Weights of a small mixture-of-experts language model, trained from scratch on English Wikipedia.
Size: 12 layers, width 384, vocabulary 23472, 129M parameters.
Below are experts of layer 6 (counted from 0) of a mixture-of-experts language model. Rows are named router (the router's row for the expert), down (a neuron's output weights, with its number) and show model dimensions 0-127. Each number is 200 + 30 x the weight over its row's rms, rounded and kept within 0 to 999.
After each expert's rows: a language model's description of what the expert responds to. This comes from a sample of Wikipedia text that the model never trained on.

# expert 4
router,184,229,213,203,195,197,139,154,210,193,143,276,207,202,182,201,192,195,208,196,217,186,171,248,164,191,199,178,180,187,201,212,144,190,205,164,147,195,174,129,229,193,201,185,187,210,186,182,155,177,197,222,239,218,202,243,203,241,211,236,172,190,217,184,182,235,202,198,233,211,229,203,194,189,199,228,222,189,200,261,193,169,199,205,226,180,167,186,152,179,216,199,164,228,206,202,150,223,220,173,156,211,220,204,235,192,189,161,237,158,191,212,214,191,188,234,218,199,168,156,174,191,184,244,181,180,206,213
down0,183,203,217,146,197,162,235,182,187,134,223,194,191,211,214,166,222,243,164,203,244,219,182,139,172,213,216,201,222,217,207,202,204,135,182,194,187,174,202,135,171,199,161,227,215,238,229,211,194,215,158,212,209,207,200,201,189,240,244,237,155,261,231,210,227,201,132,214,255,148,186,182,217,255,174,216,206,160,223,181,223,226,244,203,237,167,169,214,165,186,211,183,186,251,241,184,197,203,134,237,203,162,192,209,157,172,198,237,167,152,190,237,211,223,202,206,266,186,277,257,201,153,191,193,142,215,218,217
down1,172,216,184,197,199,206,223,169,200,219,174,148,220,185,180,228,216,177,234,240,218,210,217,181,211,178,173,210,200,250,201,242,208,113,179,215,146,194,202,156,206,157,235,211,183,209,218,256,168,184,168,159,209,257,251,221,157,151,258,210,241,173,188,211,148,143,174,233,181,230,241,242,237,201,198,166,183,200,217,172,181,184,216,183,167,201,231,212,198,250,195,253,249,186,193,163,189,164,247,196,196,247,168,262,210,232,217,218,224,171,162,222,135,181,185,200,215,181,201,259,232,182,222,148,204,204,184,257
Description: Single consonant pieces inside proper names and place names, as in Dun-st-affnage, Dunfer-m-line, Lammer-m-oor, O'Gr-ady.

# expert 0
router,156,214,264,234,192,207,177,182,203,180,168,244,211,203,206,186,180,184,213,144,141,169,178,211,206,173,208,177,150,155,232,268,186,177,223,159,189,172,203,130,222,219,207,155,200,256,118,164,150,204,261,235,239,231,203,217,245,233,194,228,185,185,211,183,181,230,217,219,221,221,164,204,186,154,186,205,231,169,192,234,197,177,224,193,212,133,248,192,163,198,221,206,133,216,162,167,182,208,218,183,186,224,219,206,202,182,158,158,200,165,218,234,197,232,187,210,227,207,208,187,186,192,174,213,223,151,188,215
down0,161,174,194,247,216,196,231,142,195,176,202,157,229,142,199,192,220,235,149,230,176,217,211,183,214,189,159,213,227,222,198,167,196,269,275,204,216,227,161,210,209,159,154,193,160,238,178,171,203,189,163,127,237,178,177,186,205,209,142,179,160,204,172,187,194,227,149,249,216,199,145,209,243,195,212,186,147,223,205,231,191,139,211,158,207,204,221,176,160,204,192,244,259,175,230,165,244,198,173,174,185,201,235,212,252,188,201,159,182,229,160,198,155,232,213,182,208,183,219,186,162,244,221,187,198,156,206,191
down1,248,183,212,187,274,244,161,249,229,221,122,200,233,223,231,205,147,188,227,154,241,246,164,206,158,233,224,189,190,202,205,197,191,231,173,274,218,206,215,193,167,150,204,229,242,218,214,191,221,177,181,195,202,217,230,236,219,246,206,240,248,211,230,165,231,217,185,263,162,138,170,216,239,151,227,171,182,205,239,235,194,244,158,221,242,178,229,205,173,174,212,249,235,162,172,235,191,137,262,189,157,228,188,247,189,252,166,187,231,243,168,174,180,175,133,146,216,218,184,230,211,169,182,183,215,215,195,219
Description: Separators in dates, tables and infobox entries, such as en dashes in year ranges, pipes after dates, slashes in coordinates, and "born".

# expert 15
router,164,212,232,157,197,242,166,174,229,168,129,248,154,223,182,192,218,169,207,179,169,176,150,246,191,185,165,179,179,174,205,210,179,165,202,197,195,179,169,181,196,158,170,203,159,208,160,159,151,192,219,263,227,178,205,231,181,224,233,237,167,188,251,172,171,239,185,193,198,201,194,212,167,148,195,175,199,193,224,227,211,195,240,186,202,153,243,150,143,203,227,195,185,209,227,199,127,194,177,173,185,210,259,204,218,185,196,148,189,176,214,203,203,231,207,206,188,202,224,211,210,177,187,175,224,185,210,216
down0,221,151,184,190,153,190,235,250,175,153,176,192,237,183,187,169,210,190,199,204,226,169,214,183,201,204,166,198,197,210,205,217,235,193,193,178,268,156,182,192,247,193,202,214,214,221,234,164,119,135,189,200,228,220,163,225,242,221,219,176,191,238,181,203,195,203,164,221,257,164,127,168,212,153,139,236,227,162,216,213,198,207,226,216,190,188,165,206,220,205,234,244,210,213,258,214,221,146,211,234,205,186,188,202,217,179,130,162,164,182,184,257,183,203,184,201,254,176,191,224,158,187,205,199,200,142,237,200
down1,188,221,245,153,256,248,158,182,213,191,216,186,200,205,185,215,161,212,198,222,201,202,194,209,168,156,187,242,168,247,227,168,153,175,227,195,203,223,228,203,220,211,240,234,203,209,214,209,218,217,168,206,219,196,213,187,175,183,211,250,193,187,179,173,185,199,260,153,215,199,147,196,170,214,159,198,214,170,129,228,164,214,231,166,207,206,211,202,155,200,173,177,199,230,183,189,156,182,228,166,204,208,205,178,153,196,266,222,170,159,164,242,185,225,182,207,188,156,210,236,232,198,191,220,222,166,230,213
Description: The word of after nouns, plus letter pieces inside foreign names, such as J-é-rémie, I-ry-na, Jyllandsringen.

# expert 9
router,163,232,202,210,162,202,164,196,237,140,176,256,223,216,178,182,164,190,226,195,218,210,208,195,166,185,226,195,162,185,215,213,198,168,212,169,185,202,164,178,252,184,219,183,150,193,142,163,183,201,195,220,237,231,195,184,196,240,213,225,161,164,213,233,215,211,169,222,229,248,206,185,171,146,220,194,214,184,197,210,222,202,219,211,220,171,242,216,158,184,225,200,190,212,197,168,155,233,191,169,161,216,170,170,180,138,175,153,242,175,234,220,189,244,178,254,214,204,188,175,187,192,177,213,208,190,216,217
down0,163,171,185,160,207,200,207,257,220,189,180,228,180,220,251,107,189,211,184,161,227,123,239,150,174,209,254,210,185,192,154,133,219,159,170,227,182,191,238,227,227,217,208,198,174,212,191,194,173,166,179,166,272,198,207,218,202,204,232,225,199,181,211,186,259,255,211,220,195,194,221,189,212,208,242,122,173,182,163,159,191,197,166,163,195,198,201,191,195,248,228,185,170,206,172,178,193,192,181,217,173,192,214,233,190,200,147,184,249,200,181,193,168,238,194,211,236,179,164,261,173,210,232,245,279,239,198,209
down1,222,196,233,174,208,267,200,196,190,164,175,144,197,185,209,238,188,132,188,228,220,205,169,158,220,133,261,226,205,195,222,194,223,164,190,211,123,207,204,170,144,175,204,230,193,165,253,169,186,203,215,215,127,193,202,260,195,189,184,211,212,246,200,205,208,197,203,176,247,195,151,197,170,183,222,260,141,190,185,195,234,192,181,202,176,200,249,200,187,197,201,213,259,173,128,227,257,197,163,186,201,195,201,159,198,169,212,157,184,156,239,198,197,143,227,176,220,180,174,245,210,201,252,241,212,232,233,166
Description: Short word pieces in the middle of words, such as Comp-ass, fing-ern-ails, Ext-rat-ropical, plus table divider rows like |---|---|.

# expert 2
router,190,238,241,190,167,227,153,199,235,201,162,244,180,223,189,164,168,205,231,160,195,178,178,219,183,174,167,167,163,201,187,236,174,176,230,209,164,204,199,97,219,196,196,167,216,213,134,192,160,203,205,245,235,177,195,219,214,243,216,233,172,189,228,175,181,209,183,200,209,231,209,218,173,203,230,188,236,157,177,274,147,200,216,196,196,102,238,168,154,183,235,181,189,204,201,175,201,237,258,174,199,196,190,244,219,171,203,114,223,171,159,236,220,212,190,211,231,196,165,179,189,192,190,209,170,194,190,214
down0,136,222,219,257,240,207,196,205,201,208,182,261,214,228,209,159,230,198,210,196,210,201,198,219,197,246,155,141,195,213,221,224,193,211,236,246,227,220,192,194,238,193,216,231,174,154,217,207,127,200,189,158,236,189,200,261,216,203,234,204,206,163,137,200,188,202,180,211,201,233,159,217,158,272,179,218,153,236,249,248,207,195,188,218,159,197,250,211,179,130,222,175,190,175,211,272,223,201,238,273,182,182,193,176,185,211,252,191,169,190,218,236,209,212,187,221,161,177,195,136,188,137,245,179,173,166,208,214
down1,188,224,157,236,181,167,190,166,195,161,206,162,204,199,151,190,222,192,174,165,177,221,222,153,232,168,199,211,206,189,166,121,239,221,213,223,246,219,229,219,212,189,215,160,166,158,218,206,165,183,251,137,191,189,203,179,213,183,154,273,253,144,236,196,219,173,251,180,194,199,219,182,237,184,227,153,133,216,212,179,202,233,207,250,171,173,184,171,200,207,171,206,166,210,203,213,186,191,163,184,223,259,210,204,155,199,187,140,205,207,186,180,199,224,177,220,176,188,208,237,149,220,173,158,221,218,227,212
Description: Table pipes and line breaks after row labels, especially in succession boxes and railway station tables; also first names like Frank, Juan.

# expert 7
router,170,234,240,199,187,219,136,165,242,175,184,240,190,210,214,213,188,166,218,153,205,167,223,232,185,160,193,168,161,180,216,219,165,152,203,202,172,191,197,140,212,212,203,161,172,238,128,211,151,192,206,235,236,167,225,205,213,219,205,246,165,217,231,153,175,242,174,200,238,228,168,205,190,163,237,194,220,195,217,251,161,203,224,198,194,124,248,146,145,196,218,183,217,226,164,190,168,224,249,204,200,209,250,219,205,174,206,141,215,170,202,222,240,217,189,222,235,168,205,201,177,166,207,226,208,173,205,218
down0,223,206,219,221,168,189,229,157,163,208,207,220,214,230,159,181,206,194,237,214,227,235,197,159,186,210,204,196,196,158,155,217,193,216,156,232,222,205,162,230,217,169,227,189,161,165,201,230,223,194,193,193,207,192,228,212,196,229,148,275,191,223,218,165,203,204,208,194,166,293,221,159,152,190,177,158,156,162,206,188,207,251,228,140,201,164,200,206,216,190,214,180,219,171,194,205,248,158,157,211,202,210,172,195,149,161,187,256,227,190,227,248,232,301,194,185,188,176,196,221,216,196,217,223,173,190,171,207
down1,203,194,201,182,199,244,226,171,218,255,195,175,247,194,260,183,169,213,194,206,165,201,160,178,209,229,214,184,169,246,203,132,188,214,227,188,194,146,238,230,198,206,234,174,198,235,155,135,167,195,232,220,208,131,177,192,204,201,206,202,201,168,218,209,215,236,213,135,230,198,200,179,188,202,231,239,177,261,188,215,242,199,257,183,200,233,172,245,186,217,206,205,222,177,195,269,158,144,196,169,201,162,182,163,210,219,163,211,179,192,238,222,204,197,200,237,241,167,236,197,217,183,201,172,229,199,244,242
Description: Ordinals and determiners after the, as, or is, especially first, second, third, largest, next, as in the province's first.

# expert 11
router,166,177,214,197,190,217,180,185,252,158,185,258,189,178,201,202,191,199,220,183,166,163,178,230,176,162,197,189,147,194,215,232,157,154,189,198,188,190,178,162,191,184,213,170,160,217,132,183,159,203,197,224,233,210,176,201,250,274,208,224,151,171,237,183,172,240,186,184,234,230,178,210,174,174,180,202,205,167,211,276,189,177,252,182,218,147,217,170,143,191,200,174,202,204,166,196,146,225,226,186,214,195,259,271,247,175,197,174,222,135,210,203,195,226,199,179,206,173,182,184,166,216,224,217,219,200,170,201
down0,213,146,166,241,199,229,147,224,127,262,187,196,204,158,210,215,191,194,136,189,179,224,193,233,191,252,140,155,204,194,155,198,190,201,210,142,197,205,161,198,200,209,145,199,212,194,216,222,199,204,223,190,215,203,158,236,179,208,179,276,156,244,189,196,148,162,156,131,213,211,233,261,187,209,197,222,200,173,201,177,274,202,191,207,207,273,218,204,198,205,183,172,232,209,221,245,193,197,199,218,198,187,215,206,226,172,197,215,288,212,219,195,171,170,200,206,196,192,193,231,261,201,216,188,160,170,163,172
down1,193,202,218,203,168,189,224,213,232,227,183,222,184,235,188,207,257,189,182,217,211,227,206,181,173,211,223,238,140,142,220,193,184,219,239,141,202,246,196,258,183,172,183,202,186,204,185,110,201,196,203,208,176,183,163,217,249,230,180,178,218,204,269,191,173,218,210,218,187,192,197,202,197,205,202,203,234,229,177,195,179,151,212,228,233,196,179,212,172,164,206,181,116,222,185,230,185,193,193,186,144,171,244,187,176,188,228,119,213,218,221,218,232,172,195,183,208,198,209,158,191,231,197,168,129,205,191,179
Description: Hyphens and pipes starting lines in credit lists and tables, like - Edited by, - Country, plus paragraph-ending periods.

# expert 8
router,175,219,242,216,175,232,127,175,214,197,172,244,188,219,221,190,191,183,229,176,219,164,216,225,197,161,202,172,185,189,196,208,180,167,219,211,178,189,214,148,211,213,217,159,171,220,118,200,157,191,187,235,239,188,213,211,201,241,202,234,161,187,247,169,178,253,180,197,230,229,177,207,172,175,224,185,221,181,197,263,177,202,240,210,199,101,238,167,149,166,220,197,233,236,179,166,163,239,248,198,205,203,240,226,208,147,204,135,231,156,183,221,216,227,188,199,224,196,192,205,162,180,206,211,193,169,195,230
down0,254,200,229,230,198,213,174,204,163,218,196,238,244,190,227,186,175,193,142,193,247,222,259,168,232,203,193,203,179,230,155,210,196,216,185,173,202,166,185,171,201,186,141,224,195,242,216,160,201,230,215,202,163,163,167,126,200,167,209,173,221,165,226,241,180,217,167,190,201,157,148,187,173,176,213,230,197,218,193,161,260,169,223,184,236,182,197,159,143,160,191,193,218,197,209,166,178,207,196,216,190,190,172,245,160,245,229,236,218,217,253,167,152,220,200,206,185,157,216,170,240,191,222,179,215,146,187,176
down1,114,245,208,209,172,181,209,246,236,226,155,214,220,164,209,230,159,200,240,189,188,155,214,169,194,150,192,232,211,187,210,202,170,214,218,126,203,247,170,146,181,146,161,167,208,237,193,150,181,190,244,164,181,226,154,185,259,207,154,242,136,210,179,181,190,177,207,193,195,161,216,250,192,200,184,171,218,242,168,191,158,257,209,201,206,235,157,216,243,207,203,204,180,205,203,200,182,215,232,216,197,194,149,157,176,255,192,212,205,241,171,130,191,205,229,155,243,244,193,183,186,188,205,217,201,172,174,215
Description: Commas and "and" inside lists of items or names, table numbers, and family nouns like wife, brother, daughter.

# expert 5
router,146,215,215,202,210,219,170,209,205,204,209,227,177,219,233,191,137,148,223,190,172,193,166,236,166,137,204,203,144,182,223,231,161,156,180,202,173,229,180,167,196,145,200,168,173,238,171,202,154,162,191,264,242,194,173,218,227,232,219,214,183,171,231,207,204,223,190,177,174,220,194,234,191,185,186,204,217,188,157,227,202,207,203,198,184,130,219,209,182,186,211,201,167,233,176,167,148,230,213,177,193,197,223,244,225,201,217,150,240,174,197,235,209,216,207,263,236,206,198,227,184,207,179,271,196,164,205,229
down0,174,222,184,191,206,264,225,267,199,235,192,193,186,153,212,218,174,245,126,172,190,195,253,232,208,197,168,224,171,202,211,213,188,170,204,174,176,230,143,208,216,218,208,228,251,209,198,228,223,167,168,191,244,200,197,250,211,220,192,273,190,204,231,224,225,177,243,231,192,232,177,168,179,170,172,171,180,245,211,201,174,224,146,168,187,182,199,197,220,200,121,151,259,215,213,203,158,179,258,175,225,187,163,242,169,249,223,170,195,191,212,218,246,261,182,190,209,194,207,240,198,217,211,213,171,243,155,237
down1,182,184,219,184,236,226,216,173,193,166,204,169,252,269,181,188,133,155,252,193,258,190,168,182,154,197,168,238,220,151,224,201,222,174,197,223,171,176,187,152,225,181,203,218,248,149,156,188,182,218,259,186,215,184,191,193,226,218,182,199,141,179,220,209,206,188,189,169,242,186,171,217,178,137,260,178,173,268,226,179,232,228,184,193,164,201,199,184,212,151,228,169,230,217,198,175,154,232,207,178,191,214,216,177,193,226,190,205,181,202,209,259,203,194,217,170,233,187,143,206,181,172,205,188,133,197,220,180
Description: Pipes and cells in album review and chart tables, plus chart words such as Billboard, Chart, download, and weather-table °.

# expert 6
router,157,229,243,206,176,242,128,196,219,194,173,233,189,208,221,206,191,169,217,172,223,189,219,220,198,164,189,167,193,188,190,221,183,154,226,201,174,187,206,139,209,209,184,151,182,240,121,193,155,173,192,243,231,198,229,204,200,241,212,234,177,188,237,167,171,249,188,194,238,219,186,201,185,188,219,173,232,181,210,267,177,196,240,223,202,99,235,170,146,184,212,198,230,228,165,181,155,216,259,191,186,195,235,223,221,161,208,131,222,164,190,213,222,222,181,197,226,184,197,210,154,176,206,215,192,158,200,218
down0,233,266,263,211,215,203,211,178,207,195,219,279,173,255,173,175,194,236,196,189,286,200,182,147,231,182,244,196,210,199,266,192,184,202,199,135,215,212,170,201,180,211,203,219,213,195,235,196,239,218,212,200,239,212,176,251,174,169,203,203,237,202,180,209,233,248,242,207,181,177,242,226,220,244,165,232,204,186,245,176,197,188,204,161,232,192,126,191,185,184,173,299,197,240,165,207,194,156,235,252,250,201,203,178,135,226,234,211,236,268,190,174,238,249,212,209,148,183,193,184,211,178,185,169,245,215,177,161
down1,229,141,194,190,221,151,138,243,255,173,206,176,211,209,166,233,193,170,185,182,172,217,158,227,221,190,180,214,233,252,186,246,224,154,197,201,211,229,194,222,217,226,255,219,239,177,235,187,207,251,200,213,192,207,149,198,204,179,166,197,217,195,163,170,233,140,171,218,142,151,275,165,228,177,228,213,239,212,148,181,158,233,195,215,249,160,226,230,228,183,257,237,235,211,171,201,187,176,181,178,172,213,197,175,209,220,193,132,209,199,226,214,209,196,193,215,202,231,215,205,211,213,189,210,195,207,233,211
Description: Conjunctions and prepositions joining phrases (and, for, if), digits and commas inside large numbers in tables, and LaTeX braces.

# expert 10
router,186,218,212,222,198,223,133,202,236,221,159,230,190,216,243,179,196,196,243,142,200,147,181,257,176,162,219,185,168,201,199,224,143,143,210,216,153,181,201,151,219,198,218,183,184,237,133,241,149,159,187,243,236,227,184,184,180,220,205,225,183,210,221,185,161,237,195,184,214,215,185,199,156,171,220,174,258,200,218,225,153,195,227,206,186,121,228,168,155,188,239,192,166,211,190,189,194,272,243,185,222,215,236,203,222,166,210,166,212,147,238,188,212,211,147,229,223,197,183,196,172,207,150,228,205,169,227,226
down0,196,203,227,234,232,214,210,236,233,198,194,124,207,239,227,246,231,239,181,199,242,170,218,203,246,161,231,227,211,178,203,147,206,215,214,199,223,213,173,175,143,203,116,162,221,257,207,172,225,184,217,233,176,190,239,210,186,224,176,234,188,189,175,222,190,207,202,192,182,222,194,217,207,163,196,173,140,220,161,209,219,191,163,173,189,167,198,197,180,212,118,229,146,223,230,212,173,215,177,180,225,218,222,271,252,238,214,201,211,233,217,178,211,160,186,201,267,150,227,148,158,206,234,223,225,196,199,246
down1,186,227,179,176,195,182,202,162,195,186,139,211,136,197,190,202,190,199,185,197,184,195,225,195,152,175,185,214,182,169,175,204,154,209,202,181,237,209,203,225,246,192,197,211,178,197,282,148,234,201,202,212,206,197,209,174,192,199,177,203,173,210,225,240,201,131,251,137,195,210,188,241,211,155,195,254,248,252,185,223,238,235,197,150,159,171,267,233,193,215,211,197,242,181,192,169,221,221,218,192,186,190,195,226,219,169,202,190,284,192,238,185,251,199,228,240,212,220,171,176,218,108,155,216,195,192,183,209
Description: Word-final pieces of foreign surnames and patronymics, such as -ius, -ich, -owski, -ović, and vowel endings after consonants.

# expert 3
router,161,238,183,199,187,223,153,190,198,190,178,234,208,229,201,193,194,182,239,177,219,170,204,237,202,179,213,174,157,180,197,208,138,197,208,182,143,167,212,167,212,186,234,185,170,211,139,232,150,182,248,219,270,216,190,182,216,240,229,266,185,198,247,161,188,198,181,203,211,249,211,220,182,189,200,197,238,200,201,219,175,185,229,213,179,125,255,187,167,169,241,192,219,229,188,189,171,226,207,208,210,219,235,243,227,213,191,162,203,181,160,228,239,233,178,216,214,189,202,192,182,190,213,212,188,190,229,207
down0,193,238,190,175,151,230,209,225,199,253,179,220,192,230,181,178,191,164,218,205,158,107,165,213,247,149,196,214,200,176,182,161,160,257,183,186,219,216,240,188,230,189,243,188,183,234,226,254,195,177,210,175,213,255,151,196,178,217,195,181,207,171,215,191,188,262,217,137,228,180,214,178,249,203,213,186,169,197,168,224,215,241,208,174,178,175,204,165,191,207,185,163,224,212,221,254,181,185,169,269,207,187,241,202,210,221,242,127,189,183,210,205,208,250,175,151,259,198,195,173,267,279,221,179,236,190,165,218
down1,222,164,242,189,226,174,207,265,212,169,195,226,221,187,205,171,210,232,217,143,223,253,227,232,201,187,220,193,191,234,215,192,270,203,203,215,196,195,174,184,194,213,221,192,209,178,227,307,193,134,223,165,176,217,172,175,175,179,201,235,254,225,218,176,246,174,149,182,170,157,209,194,163,214,193,220,182,190,201,268,249,236,194,206,217,168,203,209,201,201,198,185,239,162,199,168,187,162,245,249,185,205,193,175,182,117,235,201,200,185,243,213,155,183,271,202,178,194,183,211,232,212,206,175,208,186,196,255
Description: Head nouns naming what an article is about, after the or a, or opening a taxon entry: film, album, station, species, Family.

# expert 1
router,166,220,248,198,223,214,137,206,228,169,160,250,207,193,199,182,209,181,238,187,238,189,229,241,176,198,191,167,196,150,228,249,157,177,181,171,143,181,185,130,232,210,182,195,126,219,147,191,159,212,209,237,247,203,208,219,229,232,204,242,186,166,236,208,155,221,178,216,189,229,201,249,198,203,179,181,236,210,214,196,161,196,239,210,176,97,232,165,168,178,225,210,212,254,181,189,181,234,207,157,220,248,229,256,203,166,211,140,190,163,180,230,213,216,156,226,215,227,191,202,170,200,205,215,194,183,182,225
down0,206,250,230,187,156,140,202,229,211,196,181,207,181,235,157,227,193,194,271,200,182,188,196,206,186,205,244,187,204,199,225,184,226,171,186,171,213,161,218,161,227,168,192,171,188,219,242,202,230,246,250,213,210,198,204,206,138,238,205,233,247,183,170,205,195,204,121,204,220,184,167,191,199,203,189,198,263,211,177,165,194,208,259,205,233,203,197,199,226,157,209,189,172,175,215,174,215,189,195,180,169,154,197,226,196,194,185,154,182,213,193,138,272,199,226,249,252,216,199,193,168,169,207,199,170,195,198,208
down1,200,216,188,186,202,205,122,199,151,267,165,254,218,193,190,161,164,223,204,154,238,183,198,201,209,177,228,210,127,155,222,214,203,196,169,188,201,202,238,200,199,164,139,162,227,206,217,238,169,199,186,226,241,154,212,206,239,227,155,210,235,152,207,228,200,197,152,200,149,213,160,211,233,192,207,233,213,190,245,213,240,236,164,200,159,202,180,213,192,262,161,232,209,169,242,171,163,181,189,168,163,253,250,210,163,242,207,160,217,174,152,146,128,201,172,187,263,225,210,183,315,214,246,189,209,231,233,157
Description: Nouns and particles inside fixed phrases after a verb or preposition, such as in time, in order, up, away, years of age.

# expert 13
router,163,214,240,207,185,247,130,171,225,181,177,237,187,225,209,200,186,165,232,172,213,175,211,220,203,164,196,177,182,176,188,208,167,170,226,215,168,190,200,144,203,211,217,156,159,239,111,204,153,187,202,242,242,185,220,203,217,243,201,237,167,189,239,169,183,239,177,185,236,230,182,205,171,181,223,184,229,189,210,253,169,208,239,212,203,99,237,159,141,196,215,201,237,225,188,177,154,222,251,185,207,195,242,231,218,166,205,137,233,155,192,213,226,222,193,202,230,188,189,210,157,164,203,210,200,171,198,216
down0,183,237,228,200,198,181,176,196,215,220,212,239,201,172,176,233,268,229,221,257,204,251,167,214,174,186,155,199,202,209,167,257,190,142,208,200,175,238,181,193,179,194,215,158,185,194,211,212,238,166,232,139,253,270,211,160,209,248,191,217,193,193,186,183,170,214,276,200,136,212,244,226,245,200,238,152,210,218,142,225,226,194,144,195,238,192,225,258,206,242,200,134,195,220,176,184,210,260,167,188,213,240,195,219,183,207,201,231,266,138,176,212,209,192,192,200,211,210,203,173,218,193,234,209,179,196,142,166
down1,234,245,274,225,206,214,216,170,217,183,147,223,202,224,174,191,220,212,213,216,173,225,190,171,214,202,182,240,209,173,242,228,189,177,189,193,206,182,185,189,210,136,201,149,186,239,193,167,221,226,195,185,200,251,228,259,186,169,207,168,210,190,198,233,210,211,222,211,213,169,212,187,203,230,194,188,235,218,209,136,233,208,195,195,240,229,242,148,211,179,175,151,195,175,199,170,221,235,171,233,241,207,141,175,150,166,203,208,206,194,193,312,208,210,225,164,248,197,159,109,236,245,196,205,205,168,204,245
Description: Digits and numbers in table cells of sports results and rankings, such as 5, 62, 0, plus some place and party names.

# expert 12
router,166,214,243,197,179,237,131,177,217,178,180,232,188,212,214,209,182,177,229,163,231,175,212,224,209,161,193,179,181,182,194,211,172,164,216,214,174,194,200,144,205,205,195,159,166,246,115,207,162,191,197,239,239,200,218,193,218,241,207,237,169,189,248,164,170,236,174,200,235,231,183,207,180,182,211,194,226,176,208,263,172,214,219,213,205,109,242,170,148,174,216,206,232,232,185,170,163,211,266,197,202,197,250,232,213,155,204,137,226,162,192,213,224,231,191,207,237,185,187,217,172,173,206,215,196,157,206,216
down0,183,167,187,211,165,277,238,229,227,180,181,244,216,227,242,160,212,137,220,176,240,236,178,233,177,244,164,208,165,243,208,218,190,187,154,142,196,214,168,173,199,187,241,172,172,222,205,195,188,219,244,221,195,184,194,176,232,170,215,193,231,184,212,234,144,162,195,200,225,212,216,144,175,226,199,188,204,264,191,152,246,216,192,162,200,219,194,226,189,195,202,198,188,206,212,196,196,208,196,217,127,236,203,252,220,188,170,232,224,227,179,221,205,177,205,195,183,189,238,211,177,241,168,238,161,183,183,215
down1,183,150,217,224,215,194,182,209,253,267,170,223,222,192,208,228,238,194,203,196,255,209,249,231,197,197,191,246,150,212,236,246,202,159,211,147,161,211,214,153,188,153,150,206,151,171,217,231,171,190,139,231,193,200,169,177,214,228,227,192,186,193,208,200,216,161,188,213,188,228,236,176,229,285,211,228,225,194,192,198,224,193,152,173,203,254,227,204,271,209,200,188,264,174,178,216,266,189,286,243,178,183,179,214,183,236,248,232,215,266,228,195,215,226,206,209,187,161,210,194,190,203,224,206,192,243,185,234
Description: En dashes in sports scores and year ranges, plus past-tense verbs after subjects, like participated, attended, competed.

# expert 14
router,202,260,203,222,199,214,190,211,200,171,136,266,205,228,215,202,152,168,244,159,230,198,214,239,222,158,167,157,142,184,186,240,200,176,166,197,185,205,167,185,207,181,233,191,199,226,160,234,177,193,220,226,251,221,187,210,228,205,203,240,183,146,201,201,188,241,199,169,243,221,189,199,192,159,202,173,225,189,193,211,202,179,234,226,191,178,213,165,178,163,240,183,209,230,182,147,182,241,227,199,193,201,210,225,262,148,170,181,252,155,201,211,216,218,172,246,221,201,195,204,197,154,170,219,199,173,253,230
down0,160,228,193,163,184,172,221,197,146,187,235,219,192,209,222,189,165,218,181,192,214,291,219,200,187,200,182,173,171,206,201,222,201,212,142,199,222,183,201,210,195,231,225,196,306,276,201,226,164,181,203,158,243,236,176,206,213,222,168,216,207,175,227,214,151,192,167,253,214,217,215,204,232,208,182,212,206,166,153,251,201,249,229,212,160,195,201,224,203,194,201,191,200,208,222,206,218,240,199,201,147,148,213,208,215,236,164,240,245,231,171,169,198,193,186,196,185,186,153,205,226,180,215,219,185,172,216,220
down1,206,188,204,210,194,167,223,159,201,184,151,203,202,231,217,234,160,202,187,193,212,180,174,208,209,142,191,174,235,183,164,169,220,234,225,246,191,212,157,260,241,168,170,177,207,178,187,241,285,214,228,221,204,178,150,201,179,202,224,269,212,223,239,194,204,195,200,250,192,207,250,190,239,192,178,216,242,233,168,161,279,192,180,221,236,183,178,219,214,170,181,169,173,221,224,260,191,208,153,210,175,223,199,250,219,217,188,218,168,162,210,226,220,224,188,226,183,228,201,205,221,209,181,223,193,219,190,209
Description: Headings and labels in sports career tables and infoboxes, such as Career titles, Preceded, Succeeded, Division, Representative team honours.